Experts of a small language model: width 512, a shared expert of 576 neurons.
Below are experts of layer 6 (counted from 0) of a mixture-of-experts language model. Rows are named router (the router's row for the expert), down (a neuron's output weights, with its number) and show model dimensions 416-447. Each number is 128 + 24 x the weight over its row's rms, rounded and kept within 0 to 255.
Before each expert's rows: "comes before" lists some tokens at least twice as common just after its tokens as in all text. This comes from a sample of Wikipedia text that the model never trained on. Tokens count by the router's weight.

# expert 4
comes before: " ", ":", " the", " be", " \"", "="
router [107 133 123 143 110 118 138 107 106 120 155 115 115 121  70 108 104 138 118 133 122 100 139 106  88 119 121 126  87 168 116 107]
down0 [133 126 145 123 129 132 141  89 110 105 152 123 138 138 142 148 102 145  92 123 114 159 104 124 105 154 144 178 138 145 108 118]
down1 [129 108 128 189 107 124 115 135 182 149 163 149 173 127 140 113 141 158 124 106 144 149 137 110 159 105 159 164 130 136 126 144]
down2 [147 156 101 157 190 104 168 106 135  82 166 158 150 142  85 101 147 159 105 128 125 144 120 105 164  78 101 144 123 126  90 120]
down3 [170  83 129 125 100  82 105 120 133 146 112 153 115 120 132 133 144 121 122 130  64 124 155  75 133 149 123 144 155 135 138 147]
down4 [145  84 128 124 140  87 110 166 132  82 141 145 152  97 146 139 143 129 115 110 134 187 136 160 141 141 125 136 135  98 155  98]
down5 [141 136 116 129 157  62 117 120 165  80  62 116 144 144 130  96 145 110 149 116 134 103 115 100 147 114  97 152 124 103 129  86]
down6 [118 141  98 142 144 141 136  94 115 109 179 101 108 162 155 119 163 109 170 109 151  96 112 123 129 129 130 151 112 125 163 121]
down7 [ 81 164 115 146  95 111 130 133 123 148 109 189 117 181 141 156  90 125 139 127 105 133 113 134 150 192 125 128 138 105 107 106]
down8 [109  85 130 164 132 186 151 141 133 136 100 135 158 141 107 121  75 140 166 162 111 104 110  85 113 143 122 131 129 141 134 142]
down9 [ 79 124  81 136 122 102 152 165 136 128 134 152 131 152  93 137  98 130 172 119 125 142 161  83 115 124 109 138 157 148 146 177]
down10 [149 153 125 101 118 122 110 126 147 133 139  88 152 131 105 132 145 149  81 115 165 135 118 145  82 130  92 105 118  96 107 148]
down11 [ 98 100  79  83 146 128 135 165 126  95 106 121 142 147 119 133 129 126 154 119 147 108 143  89 152 133 100 101 121 134 140 166]
down12 [107 139 133 113 129 114 151 135  93  90 118 120 143 125 142  95 146 103 168 141 119 135 156 121 111  82 164 147 155 111 166 120]
down13 [142 161 152 108 133  89 171  99 113 128 138 143 120 141 144 156 143  69 117 144 164 116 139 127 136 135 123 127 140 173 158 132]
down14 [103 107 141 116  78 176 175 177 128 110 146 117 146 148 104 140 114 118 129 133 188 179 126  97 126 115 135 126 107 102 115 129]
down15 [148 139 122 117 101 130 114 133  89 171 151 135 133 117 141 139 154 116 131 124 155 144 142  69 131 170 149 134  65 139 143 119]
down16 [113 137 113 133 145 114 157 146 134 167  78 145 160 159 103 142 101 125 148 112 125 100 119  98 131 154 147 132 126 129 134 155]
down17 [ 95 110 117 144 118 118 158  90 186 131 129 144 107 150 162 143  94 108 142 120 101 158 123 120 116 147  93 140 147 128 155 137]
down18 [121 125 177 153 138 136 134  89 130 105 170 111 154 119 136 108  82 130 146  91 123 145 123 121 125 131 129 126  98 115 142  99]
down19 [100 152  95 170 130 135 128  94  87 143 129  94 159  93 136  92  76 121 101 176 104 131 139 152 120 124 128 150 134 113 103 122]
down20 [153 122 137 166  98 100 143 135 138 114 130 128 101 166 125 207 140 113  82 141 155 106 153 140 164  89 117 141 148  81 114  76]
down21 [164 121 150 156  73  98 124 103 133 110 112 166  98 139 141 110 124 162 157 117 106 123 135 152 160 148 150 127 123 152 124 149]
down22 [155 128 149  85 111 155 178  67  98 149 127 129 102 120 116 136 152 100 127  92  89 121 123 155 167  88 129 127 167 110 152  94]
down23 [147  97 102 108 147  99 160 133 116 122 123 150 181 134 134 135  99 132 125 144 159  94 103 162 129 111 154 140 134 143 121 126]
down24 [114 140 120 115 128 130 165 126 145  87 141 164 133  91 156 131 111 129 115 192 150 129 126 100 118 134 140 121 139 166 129 121]
down25 [127 167 113 123 115 140 131 151 174 127  98 121 119 116 145 142 189 114 131 136 117 124 140 129 135 177 121 111 117 127 163 156]
down26 [143 102 110 173 120 146 143 128 103 116 148 159 107 142 118 149 110 142 139 142 147 152 164 184 140 120 114 126 141 116 154  91]
down27 [ 94 104 156 118 193 128 104  88 127  95 131 122 161 136  79 118  73 133 107 122 143 147 160 141 123 113 109 119 130 106 101 195]
down28 [133 104 142  80  78 125 110 142 141 117 134 124 108 120 134 141 125 144  82 135 141 145 132 125 144 131 158  97 131 129 185 127]
down29 [183 151 120  97 170 156 107 128 168 140 160 114 112  74 115 101 136 137 146  96 123 100  85 136 153 134 149 159 101 124 121 135]
down30 [ 98 117  84 130  91 131 177 144 102 157 143  96  82 112 159 140 171 127  95 149 111 129 169  75 105 127 167 112 147 128 114 103]
down31 [162 152 102 161 126 134  92 146 174  93 144 121 136 111 125 135 138 138  51 152 104  89  96 143 100 152 103  72 166 127 149  98]
down32 [124 149 102 115 114 156 141 121 100 145 115  80  98 115 105 105 134 109 164 119 141 120 145 154 130 143 161 156 153 113 101 131]
down33 [103 127 133 147 143 136 124 116 127 118 153 138  63 152 155 100 113 136  87 134 148 126 135 103 143 129 139 172 136 171 190 143]
down34 [124 127 146 134 136 134 126 137 136 127 126 168 116 188 158 159 145 124 141 160 137  97 134 112 147 119 143 102 102 108  88 125]
down35 [ 99  93 153 124  73 126 118 111 131 110 131  98 100 180 101 116  97 108 107 128 139 107 103 150 125 141 125 149 116 153 119 118]
down36 [147 133 101 108 160 119 110 185 173  88 134 117 137 155 136 117 134 188 139 152 139 150 126 117 152  99 144  72 144 146 117  91]
down37 [121 138 120 124 181  88 104 177 115 167 131 118 116 183 141 106 133 164  91 125 102 139 137 121 131 129  98 109 111 152  96 134]
down38 [143 121 152 123 123 160 149 127 117 152 124 126 110 116 105  99  92 134 146 111 173 129  93  94 152 128 109 125 133 160 122 118]
down39 [117 127 134 160 118 110 119 104 133 190 146 176 149  93  85 106 125 135 117 154 108 111 144 108 152 132 119 131 108 132 153 145]
down40 [153 152 140 141 125 113  99 129 108 134 151 133 108 109 191 134 101 124 141 117 119 114 107 130 126 129  87 140 107 176 136 117]
down41 [116 142 130 123 171 125 111 135 171 162 103 134 135 166 132 124 133 145 145 121  88 174 151 124  98 122 149  99  98 173 112 111]
down42 [ 92 114 170  90 120 132 177 138  99 113 159 131 129 168  72 130 120 150 105 159 170 108 130 131 155 134 118 140 113 124  99 115]
down43 [117 160 112 174 107 170 149 112 143 109 103 150 119 161  97 142 122 114 128 136 100 120 122  68 169 121 142 153  94 146 126 129]
down44 [143 117 105  98  85 118 147 102 128 154 117 147 127 158  84 136 103 116 127 129 128 132 118 144 152 132 116 117 129 187 131 138]
down45 [136 128 131 160 142 100 161 120 145 162  84 115 147 136 159 109 128 151 153  91  94 132 141 103 148 154 154 135 113  93 116 165]
down46 [113 112 166 164 119  74 138 114 129 108 167 138 131 128 110 120 135 103 166 135 176 105 129 137 146 112 146 149 124 186 124 145]
down47 [153 136  92 147 120 122 114 161 125 144 122  79 140 164 137 132 159 147 111 134 117 101 128 139 136 133 116 148  78 112 147 153]
down48 [126 134 145 152 105 107 149 147 163 115 108 141 148 169 116  97 103 157 145 131 151 114 143 179 109 142  96 130 156 123 144 130]
down49 [142 112 106 132 105 159 125 155 190 172 115 113 123 129 117 153 117 137 145 123 100 140 130  61  96 182 142 127 128 100 152 119]

# expert 7
comes before: "0", "9", "8", "1", "7", "2"
router [132 132 150 107 133 170 153 135 137 170 116 138 139 111  90 134 103 128 172 185 123 128 139  93 114 111 135  91 157 144 126 105]
down0 [145 155 134  73 142 129 138 173 124 110  89 132 131 122 105 128  86 106 156 128 113 118  96 143 129 148 119 125 130  95 132 155]
down1 [107 116  88 112 158 131 157  82 113 130 175 163 125 139 121  94 138 137 110 191 107 119 154 105 135 118  92 103 124  90 141 101]
down2 [132 129 149 127 150 105 124 104 203  95 154 144 111 120 119 114 144 129 163 135 168 134  60 133 117 131  92 100 150 155 114 140]
down3 [120 115 112 111 135 128 152 104 160 114 103 115 217 123 115 116 133 141 146 101 159  85 103 172 146 174  97 123 138  99 140 122]
down4 [129 159 123 135 111 128  96 150  91 116 105 163 157 101 134 159 144 137 153 178 130 126 142  83 109 116 141 126 117 107 160 122]
down5 [137 170 134  96 124 123 131 146 117 141  96 102  91 130 122 137 150 167 132 103 125 114 127 131  79 135 132 153 151 152 155 124]
down6 [122 104 143 110 134  92  78 107 126 102 115 123 131 153 140 129  93 115 129 144 151 129 131 139  94 131 136 107 160 115 148 164]
down7 [134 159 160 140 143 119 126 131 141 133 151 142 118 127 118 120  84 160 114 124 139 123 128  99  90 120 147 106 168  85 139 113]
down8 [119 116 148 133 131 190  83 121 120 188 136 107 140 137 130 136 120 156 134 139 114 104  73 127 120 134 139 150 134 148 166 173]
down9 [114 135 168 122 104 125 125 118 158 141 113 125 147 149  79 157 122  91 123 151  99 149 174 125 170 124 120 148 124 111 136 129]
down10 [139 100 105 120 148 104 133 121 101 117 137 142 175 134 105 145 164 150  72 135 147 105 176 167 155 129 135 129  77 124 129 150]
down11 [128 107 134 107 161 119  59 153 173 110 131 166 102 136 128 107  93 134 106 123 174 119 125 130 166 185 134 121 121 136 137 112]
down12 [137 152  99 145  96 140 153 147 164  94 136 108 161  56 105  94 178 125 141 120 117 115 128 164  60 142 121 134 114  99 114 149]
down13 [135 180 124 144 127 129 102 138 116 165 133 135 138 141  70  93  99 126 148 155 105 129 103 127 122 151 135 111  95 117 141  93]
down14 [112 120 141 106 143 146 120 113 109 109 124 120 111 179 112 161  93 130 132  84 138 133 132 115 115 124 150 122 125 117  88 151]
down15 [122 114 134 114 128 151 147 113 190 150 117 137 173  98 136 137 131 148 147 148 136  95 150 112 114 132 149 121  96 115 135 126]
down16 [138 113 106 132 117 147 162  89 167 115 166 113 152 114 137 160 117 116  89 131 118 131 177  97 115 142 137 132 129 150 129  79]
down17 [120 174 117 141 133 122  90 130 106 118 130 145 124 139 110 125 101 141 135 168 127 160 146 152 120 153 134 134 124 139 158  98]
down18 [100 173 150 161 138 133 152 129 170 138 145 126 157 110 146 120 151 132 139 143 106 129 131 154 108 146 146 134 146 122 125 174]
down19 [146 133 119 126  86 109 141  76 129 103 123  92 128 125 135 155 115  99 133 139 112 148 111 155 138 130 120  99 134 129 136 108]
down20 [118  68 151 119 151 132 134 150  78 138 150 129 122  98 146 102 147 141 104 124 115 143 132 150 143  90 141 146 128  93 183 130]
down21 [123 142 142 156 146 165 192 100 151 127 135 127 169 134 145 115 142 129 108 140 167 151 101 113 124 127 114 118 131 141 113 100]
down22 [135 136 136  58 129 104 138 107 105 126 109 112 125 122  91 140 153 131 149 164 147  59 133 215 123 128 112 126  90 100 111 133]
down23 [142 119 102 138 146 143 115 137 159 157 116 153 128 119  84 117 160 187 113 145 127 117  97  91 149 157 141 115 162  68 130 157]
down24 [111 109 133 125 154 100 105 148 104  89 145 109 134 129 133 174 149 170 137 147 130 117 107  88  83 110 113 136 117 120  86 143]
down25 [150  95 106  99 111 108 123 128 116 135 130 101 199  86 143 110 163 161 168  82 131 105 110 167 162 124 106 109 120 134 130 119]
down26 [166 152  70 151 126  78 153 145 124  81 103 116 119  95 115  94 196  85 120 181 148 107 130 123 114 138 159 132 143  98 123 137]
down27 [119 168 118 110 126 124 111 132 110 105 143  99 148 127 137 148 115 134 145 111  69 122  80  95 102 117 113 113 121  97 119 127]
down28 [119 168 135 138  84 118  99 103 103 114 131 154 100 139 113 142 107  58  94 133 159 145 136 121 101 109 115 138 142 126 170 133]
down29 [103 108 117 141  78 145  98 158 116 112 135 147 121 172 104 121 108 100 120 122 105 113 118 113 111 112 130 141 137 135 116 107]
down30 [ 81 122 138 140 143 173 122 122 104 187 148  86 107 136 101 117 118 146 151 168 114 107 138 155 113  87 116 146 142 114 126 165]
down31 [147 153 118 117 176 116 155 168 143  99 114 138 167 107 114  91 147 118 102 141  92 114 125 130  92 131 130 144 125 112 170 134]
down32 [ 84 157  88 109 147 148 143 129 134 155 114 171 148 143 105  85 151 120  80 138 101 138 126 137 145 119 106 158 164 131 105 115]
down33 [143  74 166 149 131 177 141 142 100 114 130 102 124 117 130 130 134 126 104 112 116 140  81 164 109 118 102 115 164 108 130 131]
down34 [127 165 117  97 123 136 143 124 113 159 150 144 133 134  95 119 117 106 139 140 151 116  93 119 168 119 162 130 107  87 145 135]
down35 [109 141 115 152 107 128 132 118 130 105 154 203 128 153  76 148 127 140  81 133 163 147 143 130  88 146 123 112 116 160  81 135]
down36 [144 132 139 135 106 142 123 134 106 126 126 147 116 154 150 126 145 112 158 160 145  86 154 136 102 159 136 119 127 129 130 158]
down37 [147 107  89 129 142 114 119 101 116  69 155 170 105 126 138 137 165 129 149 157 142 122 114 127 169  82  73 121 125  78  75 158]
down38 [144  79 134 123 145 134 132 143 144 104  76 133 105  90 128 120 161  89 123 148 114 105 155 150 132 115 133  95 125 146  97 136]
down39 [129 110 144 178 129 147 108 139 157 121 169 131 139 124 146  87 126 128 106 112 176 140  88  80 183 125 151 143 110 134 109 118]
down40 [156 124 104 101 138 134 105  96 127 111 127 142  78 132 128 136 129 156 161 156 158 101 112 183 134 111 140 138  79 111 106 138]
down41 [105 123 100 143 105 129 100 139 113 141 128 124 136 123 112 123 119 135 121 127 110 125 196 135 125 153 124 140 142  92 153 137]
down42 [138 120 148  90 160 105 101 113 178  91 104 122 119 138 139 113 125 128 151 133 107 127 120 111 148 185 114 116 130 138 144 117]
down43 [134 177 175 130 117 107 120  87 120  96 116 106 112 152  94 146 103  92 165 133 156 115 142 131 133 165 138  95 112 131 163 135]
down44 [109 153 137 148 126 119 109 152  89 133 138 126 101  80  98 102 135 166 115 170 188 135 146 129 140 132 140  84 129 126 150 173]
down45 [129 157  83 142 155  99 152 130 112  87 137 137 151 157 160 111 115 116  68 116  84 112 128 133 167 143 152 115 131 116 122  97]
down46 [121 155 142 144 111 115 141 106 133 146 111 101 128 139 167 138 150 104 138 109 122 122 128 152 104 139 131 137 135 114 163 143]
down47 [116  91 122 169 119 167 163 196 128 145 119 104 109 128 135 121 135 109 129 133 109 119 140 106 122 130 120 154 123  68 152 118]
down48 [114 140 106 117  46 148 111  84 131 165 105 136 112 167 115 129  88 132 133 148 155 114 156 140 169 127  91 104 118 118 112 134]
down49 [125 150 126  83 136 115 110 116  77 109 146 125  96 122 105 134 157 146 137 160 183 139 109 138 133 122 120 138 138 146  91 139]

# expert 15
comes before: "|", " |", "1", "2", "3", "4"
router [134 139 112 117 114 160 118 145  96 109 137 118 118 157 101 153 148 117 166 150 111 153 123 140  75  83 137 105 117 180 166  79]
down0 [121 184 114 128 122 121  82  95 140 136 101  88 121 128  96 140 133 151 107 167 131 160 133 104 138 109 100 164  95 120 127 133]
down1 [ 94  87 148 123 134 161 102 131 121 125 132 114 130 198 156 114 171 115 119 134 129 156 155 156 106 151 161 149 126 104 137 124]
down2 [ 93 166 128 125 140 146 148 100  95 138  94 123 123 150 177 152 121 144 121 109 158 142 111 114 121 185  85 155 102 116 150 148]
down3 [136 140 125 103 118 130 136 177 153 110 123 132 148 122 132 139 101 144 164 174 111 126 109 131 149 136 129 115 123 121 190 116]
down4 [132 113 187 113 108 108 153 137 121 127 173  92 152 110 134 179  89 124 116 137 159 159 113  99 140 114 135 141  95 111 114 136]
down5 [138 179 165 160 149 137 160 192 122 104 167 116 116 135 120 122 125 154 128 121 140 101 118 100 129 142 123  68 136 129 161 115]
down6 [113 132 151 148 108 129 151 107 125 102 111 124 158  91 120 129  84  94 125 146 164 105 128 101 141 108 147  91  99 121 123 150]
down7 [150 124 143 116 152 102  86 140 126 121 159 121 129 115 149  95 139 124  93 150 100 125 104 127 148 176 101 120 123  95 147 102]
down8 [116 131 139 100 139 148 111 154 127 148 113 101 110 109 162 140 139 159 137 140 117 167 148 141 113 109 120 133 125 113  82 140]
down9 [104 115 165 118 148 132 126 113 168 106 149 190 143  85 162 123 119 148 109 108  49  87 129 137 153  94  91 134 123 142 153 134]
down10 [123  94 133 135 118 142 171 131 138 175 130 147 139 157 115 131  87 123 124 132 156 112 124 145 121 113 162 114 144  62 132 149]
down11 [116 112 124 100 160 119 164 117 138 144 137 139 135 147 177 138 134 148  82 114 148 123 150 118 135 121 175 100 119  97 101  91]
down12 [119 108 141 112 115 128 132 150 128  92 138 151 149 151 141 136 155 121 152 142 106 178 131 120 149  98 113 116 121 117 128 133]
down13 [132 146 117 123  94 115 159 106  87 123 137 141 149 133 125 104 107 143 149 124 116  92 136 128 155 155 176 118 130 107 140 100]
down14 [122 133 167 128 114 128 140 178 131  89 139 113 104 182 153 157 125 140 103 193 121 171 173 165 137 181 118 131 141 119 114 117]
down15 [112  61 140 117 114 120 169 107 117 118 106 144 166 109  98 146  99  93 125 146 155 171 120 127 129 138 125 122 156 143 138 182]
down16 [ 99 140  87 144  77 138 127 136 127 110  99 130 157 174 148 129 124 116 151 136 135 116 170 106 133 108 110 102 105  98 124 128]
down17 [144 132  89 135  93 193 136 131 132 110 141 119 126 139 144 121 120 163 104 142 164  76 133 133 133 119 114 144  93 155 165 184]
down18 [153 122 156  74 117 100 113 169 102 165  99 101 101 134 124 123  86 154 150 128 125 113 166 151 144  87 157 147 103 116 104 106]
down19 [ 99 133 135 149 164  92 114 116 114 166 149 129 105 108 121 122 131 120 129 149 124 108 168 108  99  81 142 115  91 123 177 113]
down20 [165  98 112 118 131 161 107 136  93 126 143 132 130 130  77  86 128 143 175 133 115 159 129 124 149 142 136 108 114 119 138 109]
down21 [ 84 149 174 124 141  97 116 118 205  90  99 128 166  89 129 100 107  89 147 126 120  76 190 133 157 134  70 108 104 124 134 152]
down22 [128 145 149 160 134 150 131 115 150 103 116  85 130 111 156  90 104 136 159 142 148 110 115  95  92 187 129 128 120 141 117 144]
down23 [102  93 141 108 142 113 127 169 132 128 142 119 125 142 120 117 101 150 105 131 165 100  87 155 171 115 148 160 153 152  92 129]
down24 [137 110 103 122 112 148 128 159 154 119 158 108 121 131 161 120 140 120 153 143 107 146 116 139 118 114 161 154 142 143 112 100]
down25 [122 170 153  99 120 132 129 131 108  97 126 140 112 116 126 106 104 141 126 121 110 109 115 132 120 132 137  98 161  94  95 120]
down26 [156 147 123 122 145 100 145 138  99  71 133 135 144 139 100  78 136 137 125 150 136 116 109 134  95 117  83 107 113 122  96  99]
down27 [136 175 152 122 127  99 136 154 116 112 151 128 152 118 145 137 149 137  66 163 172 121 139 170 126 141 157 164 139 174 147 107]
down28 [139 112 169 158 147  57 129 136 124 111 124 126  99 130 150 101 139 123 109 170 134 115 117 138  84 136 103 117 139 103 112 121]
down29 [127 127 108 152 138 130 104 138  95 100 122 130 172 128 134 105 135 102 128 150 118 162 159 127 121 105 118 113 132  91  88 161]
down30 [159 133 138 153  76  98 137 134 101 148  97 137 117 115 117 140 134 113 125 143  94 128 111  88 152 174 158 161 136 118 104 190]
down31 [100  81 147 122 150 108 103 140 131 147 136 138 127 113 137 125 127 142  97 155 164  75 126 149 109 131 144 177 121 139 154  97]
down32 [119  92 109 112 131 107 124 157 155  99 108 163 121 141  88 121 124 124 157 104 109 167 105  81 129 156 151  97  81 140 183 145]
down33 [155 151  94  92 138 121 128 151 111 125  96  94 157 140 136 144 120 141 106 118 140 110 109 151 157 159 122 120 127 150 138 106]
down34 [135 156 129  66  83 133 122 163 115 150 162 119  94 153 133 131 119 146 140 114 119 146 108 158  82 161 147 113 117 134 138  67]
down35 [136 130 156 118 125 137 125 115  85 110 115 113 133 191 132 162 129 118 125 105 124 100  85 108 162 133 102 140 104 113 131 152]
down36 [106 120 127 153 145  83 129 139 104 141 118 140 169 121  93 152 144 150 109 109 109 121 113 170 117 125 123 132 169 166  75 129]
down37 [158 127 151 147 152 106  73 129 114 134 134 149 115 130 124 134 122 117 139 143 163  85 105 146 120 137 141 148 132 132  96 128]
down38 [144 137 136 129 179 106 138 126 132 145 124 167 131 110  93 159 127 156 101 101 109 115 124 121 151 129 104  81 129 172 167  93]
down39 [162 133 124  94 134 133 113 114 120 146 132  98 169 113 160 117 130 110  84 130 152 168 135 115 123 110 121  99 161  99 118 122]
down40 [158 123 150 107 107 200  79 135 123 129 119 125 110 137 131 195 117 103 110  92 117  79 136  96 126 125 102 126 111 107 125 107]
down41 [ 62 160 195 108 170 130 162 149 128 101 101 103 135 116  92 106 110 119 140 121  88 138 108  82 127 124 138 109 120 109 134 138]
down42 [ 87 148 121 115 112  67 119 158 134 109 141 114 106 116 140  97 162 132 124 176 137 131 166 124 125 182 139 122 123 117 132 138]
down43 [144 154 131 123 141 139 155 104 167 150 115 140 129 134 100 144 137 107 154 108 134 160 130 125 150 145 126 106 158 117 111 129]
down44 [121 129 143 142 184  97 130 108 129 100 186 142 136 139  99 121 113 148 127 117 115 135 132 125 123 109 112 137  50 123 146 105]
down45 [123 124 139 176 157 103 174 125 150 159 137 124  98 117 121 137 129 151 161 126 121 142 159 117 126  81 102 137 144 117 142 165]
down46 [102  94 131 152 164 135 157 157 130 126 118 134 177 105 119 158 130 158 115 131 127 166 112 161 137 131 131 145 117 119 203 125]
down47 [139 142 151 125 109 125 171 131  81 100 127 106 146 134 130  88 127 139 136 121 107 129 108 178 118 153 139 151 154 157 110 138]
down48 [131 123 137 177 153 150 134 127 100 125 128  93 142 131 133 170 125 161 156  72 156 143 138 104 135 121 132 151 136 140 140  78]
down49 [148  85 159 122 110 163 108 103 152 102 144 130 121 139 119 132 110 117 127  92 149  97 149 119 125 151 103 103 125 135 110 133]

# expert 12
comes before: "\n", "-", " the", "==", "The", "==="
router [150 143 137 127 105 131 118 124 167 120 147 132 134  81 112 160 117 155 138  56  99  95 160 112 103 145 168 112 119 164 111 114]
down0 [ 90 139  95 129 142  90 125 131  92 130 177 140 122 107 128 115  99 120 179 141 170 159 106 139 136 150 131 104 132 166 127 154]
down1 [ 87  95  86  92 118 177 169 144 140 128 135 150 119 154 117 141 148  68  94 117 136 182 120 125 127 135 108 137  82 121 104 101]
down2 [110 134 156 126 158 191 132 127 178 130 138 127 128 144 177 138 102 121 130 121 131 143 165 118 124 111 164 153 101 120 151 123]
down3 [132 157  98 106 167 120 128 132 134 129 145 108  92 111 136  90 108 139  96 146 128 118 162 138  89 135 132 120 138 117 125 167]
down4 [128 165 124 180 109 111 115 136  80 110 194 129 108 126 133 126 154 128 153 107 127 130  87  99 148 147 120 179 182 149 137 147]
down5 [149 108 123 162 144 177 108 113 139 170 109 134 104 123 125 150 124  77 104  86 118 142 127 127 141 124 107 109 156 141 113 131]
down6 [ 90 135 143 145 183 107 127 105 191 143 189 126 124 122 107 125 103  98 105 147 139 119 100 161  91 182 156 134 135 116 150 152]
down7 [105 111 151 137 122 162 110 121  99 140 172 162 101 147 112 130 134 120 116 153  90 152 129 126 144 112 138  87 113 139 105 137]
down8 [134 133 122 158 143 126 101 144 146 145 124 132 182 121 125 127 132 166 124  79 124  82  86 110 125 140 135 139 136 152 135 138]
down9 [ 89 169 117 145 114 115  98 165 130 159 166 106 119 137 102 119 106 104  92 131 126 134 163 142 112 110 127 124 123 104 127 166]
down10 [120 180  92 106 131 120 191 122 155 100 117 146 110 119 134 169 184 101 148 110 126 112 135 128 105 158 151 142 136  80 109 139]
down11 [134 169 119  92 149 147 118 133 147 111 153 132 109 168 155 116 126 127 136 110 143 122  98 108 138  84  95 185 153  89 119 128]
down12 [ 88 119 129  85 136 143 126 103 119 147 179 165 100 124 107 136 122 137 116 126 128 130 168 109 129 147 133 117 125 104 166 108]
down13 [109 120 106 142 126 184 174 112 142 110 145  83 129 147 113 190 105  85 139 146 106  83 102 132 140  98 109 142 106 112 143 129]
down14 [141 112 124 145 119  83 153 138 126 149 134  82 114 122 119 114  99 137 131 130  88 138 105 133 122 127 147 151  83 150 135 104]
down15 [104 151 108 118 127 130 150 128 166 130 127 143 145 121 130 161  95  89 107 124 152 167 142 183 159 107 144 117 136 108 141 165]
down16 [111 160 156 112 139 144 152 134 155 116 101 133 152  96 144  88 176 126 145 131 167 122  55 164  94 154 122 121 134 148 155 151]
down17 [106 140 145  98 121 122  94 141 122 123 159 147 139 141 125  80 110 151 130 127  96 175 124 146 130 107 121 129 154 135 143 128]
down18 [121 138 165 103 119 117 102 144 124 125 125 141 112 155 135  99  93 167 155 137 112 136 150 136 140 170 172 141 151 111 166 119]
down19 [122 145  87 150 159  99 167 117 177 121 123 125 159  73 156  97  98 159 145 142 165 152 145 108 132 114 152 106 127 127  69 119]
down20 [ 95 142 127 134 136 118 132 121 139 154 108 118 114 115  96 135 174 135 102 131 150 129  94 124 153 115 127 149 131  99 103 129]
down21 [ 85 119 123 101 170 113  99 105 148 144 129 116 128 135 101 119 117 130  92 127 164 140 115 131 131 105 133 166  96 193 122 119]
down22 [132 137 106 155 119 154 174 116 137 159 154 167 108 133 118 123 151 162 117 140 125 115 127 171 122 137 148  85 149 100 155  81]
down23 [125 135 135 171 145 108 172 105 128 150  82 176 157 128 108 152 136 104 108 163 114 157 156 110  93 150 177  78 129 141 145 122]
down24 [147 122 153  89 142 146 161  85 110 163 101 152 146 143 161 140 146  94 130 124 189 111 123  80 186 144 149 129  85 167 152 108]
down25 [ 96 129  72 153 129 142  89 142  94 150 102  97 148 122 138 135 119 157 118 148 156 102 115 124 129  95 125 107 141 141  98 118]
down26 [129 110 140 135  89  99  90 120 165 125 107 162  96 139 111 141 124  97  93 149 131 127 132 141 117 138 122 128 125 160  97 141]
down27 [121 100 130 148 161 121 164 109 112 112 136 188  89 141 117 107 143 105 118 114 148 103 103 122 132  96 121 125 101 109 128 114]
down28 [154 136 153 144 127 172 107 110 147 127 115  99 127 163 107 135 123  99 129 102 107 103 145 107 126 160 126 151 112  90 143 114]
down29 [147  85 132 115 138 101 108 132 137  93 123 147 120 128 126 149 109 105 120 119 109 120 139 135 135 147 158 119  92 128  88 154]
down30 [134 123  70 116 115 109 159 162  82 138 102 142 117 159 172 155 132 150 134 118 159 141 139  95 137 108 120 100 111  92  88 130]
down31 [156 148 119  94 120 145 134 122 166 149 139 175 177 127 109 149  79 148 163 139 147 119 136 113 107 118 139 127 127 111 142 118]
down32 [138 148 126 136 141 124 141 148 112 163 125 124 123 130 140  67 120 136 113  93 145 164 108 131 127 152 136 145 110 181 143 111]
down33 [105 154 147 122 131 123  98  82  75 158 137 139  98 199 132 140 139 147  92 113 116 101 112  96 134 102 160 131 113  86 100 163]
down34 [103 206  97 158 131 120  98 128 174 157 107 127  91 120 116 136 101 159 121  81 150 105 165 126 109 129 147 123 141 133 117 133]
down35 [129  91 121 121 145 127 164 144 130 141 124 127 137 104 155 138 129 147 155 104 115 128 126  96 146 110 141  81 130 132 147 169]
down36 [132 181  94 138 134 139 108 169 152 138 131 147 132 157 109  86 156 114 140 116 108 112 123 155 123 161 123 108 131 116  96 102]
down37 [145 125 144 149 109 119  89 112 111 170 179  82 136  98 114  63 135 139 145 159 102 161 136 161 171 128 177 172 132 159 117 117]
down38 [116 105 141 107 122 144 121 105 114 136 141 121 158  98  83 139 150 163 144 134 144 131 142 130 152 120 120 124 166 142 176 122]
down39 [151 143 140 114 111  92 104  95 135 145 121 127 158 122 114 150 138  82 142  84 125 106 162 102 126 125 130 127 152 145 135 124]
down40 [142 172 105 134  57 111 148 151 117 145 107 104 101 118 120  92 153 110 107 125 118 147 145 107 113 113 125 104 119 111 146 139]
down41 [ 75 118 131 147 122 148 134 151 112 124 161 106 145 124 119 143 129 145 114 160 198 126 147 113 102 152 144 120 142 149 150 150]
down42 [111 124 168 160 111 137 130 127 122 126 115 110 118  90 100 151 140 115 107 100 143 140 101  98 151  93 120 175 155 115 121 117]
down43 [138 110 135 129 155 176 122 170 137 130 115 129 154 136 132 128  80 103 129 111 178 150 114 171 118  99  94 139 115 148 129 140]
down44 [138 132 124 132 152 179 125 103  91 115 119  81 122 124 101 145 139 168 129 110 140 132 118 167 111 141 137 104 124 127 143 135]
down45 [132 140 152  96 159 111  98 105  90 156 120 140 147 157 147 162 132 134  93 135 131 128  94  59 108 105 138 137 134 143 110 112]
down46 [140 109 137 113 153 113 125 160 154 160 108 155 150 107 191 152 146 104 147 135 135 146 168 103 114 136 133 102 146 122 102 147]
down47 [127 153 127  98 101 138 135 163 118 114 151 114 158 136 119  94  68 139 130 106 134 162 131 137 136 113 134 157 156 147 124 139]
down48 [109 102 143 108 118 151 137 121 116 130 152 131 142 133  67 106 170 109  58 159 144 153 152 164 122 161  99 129 144 107 110 163]
down49 [116  98  69 157 135 142 122 101 187  74 128  96 143 163 103  96 131 160 132 133 114 139 111 107 100 152 155 139 137 119 155  61]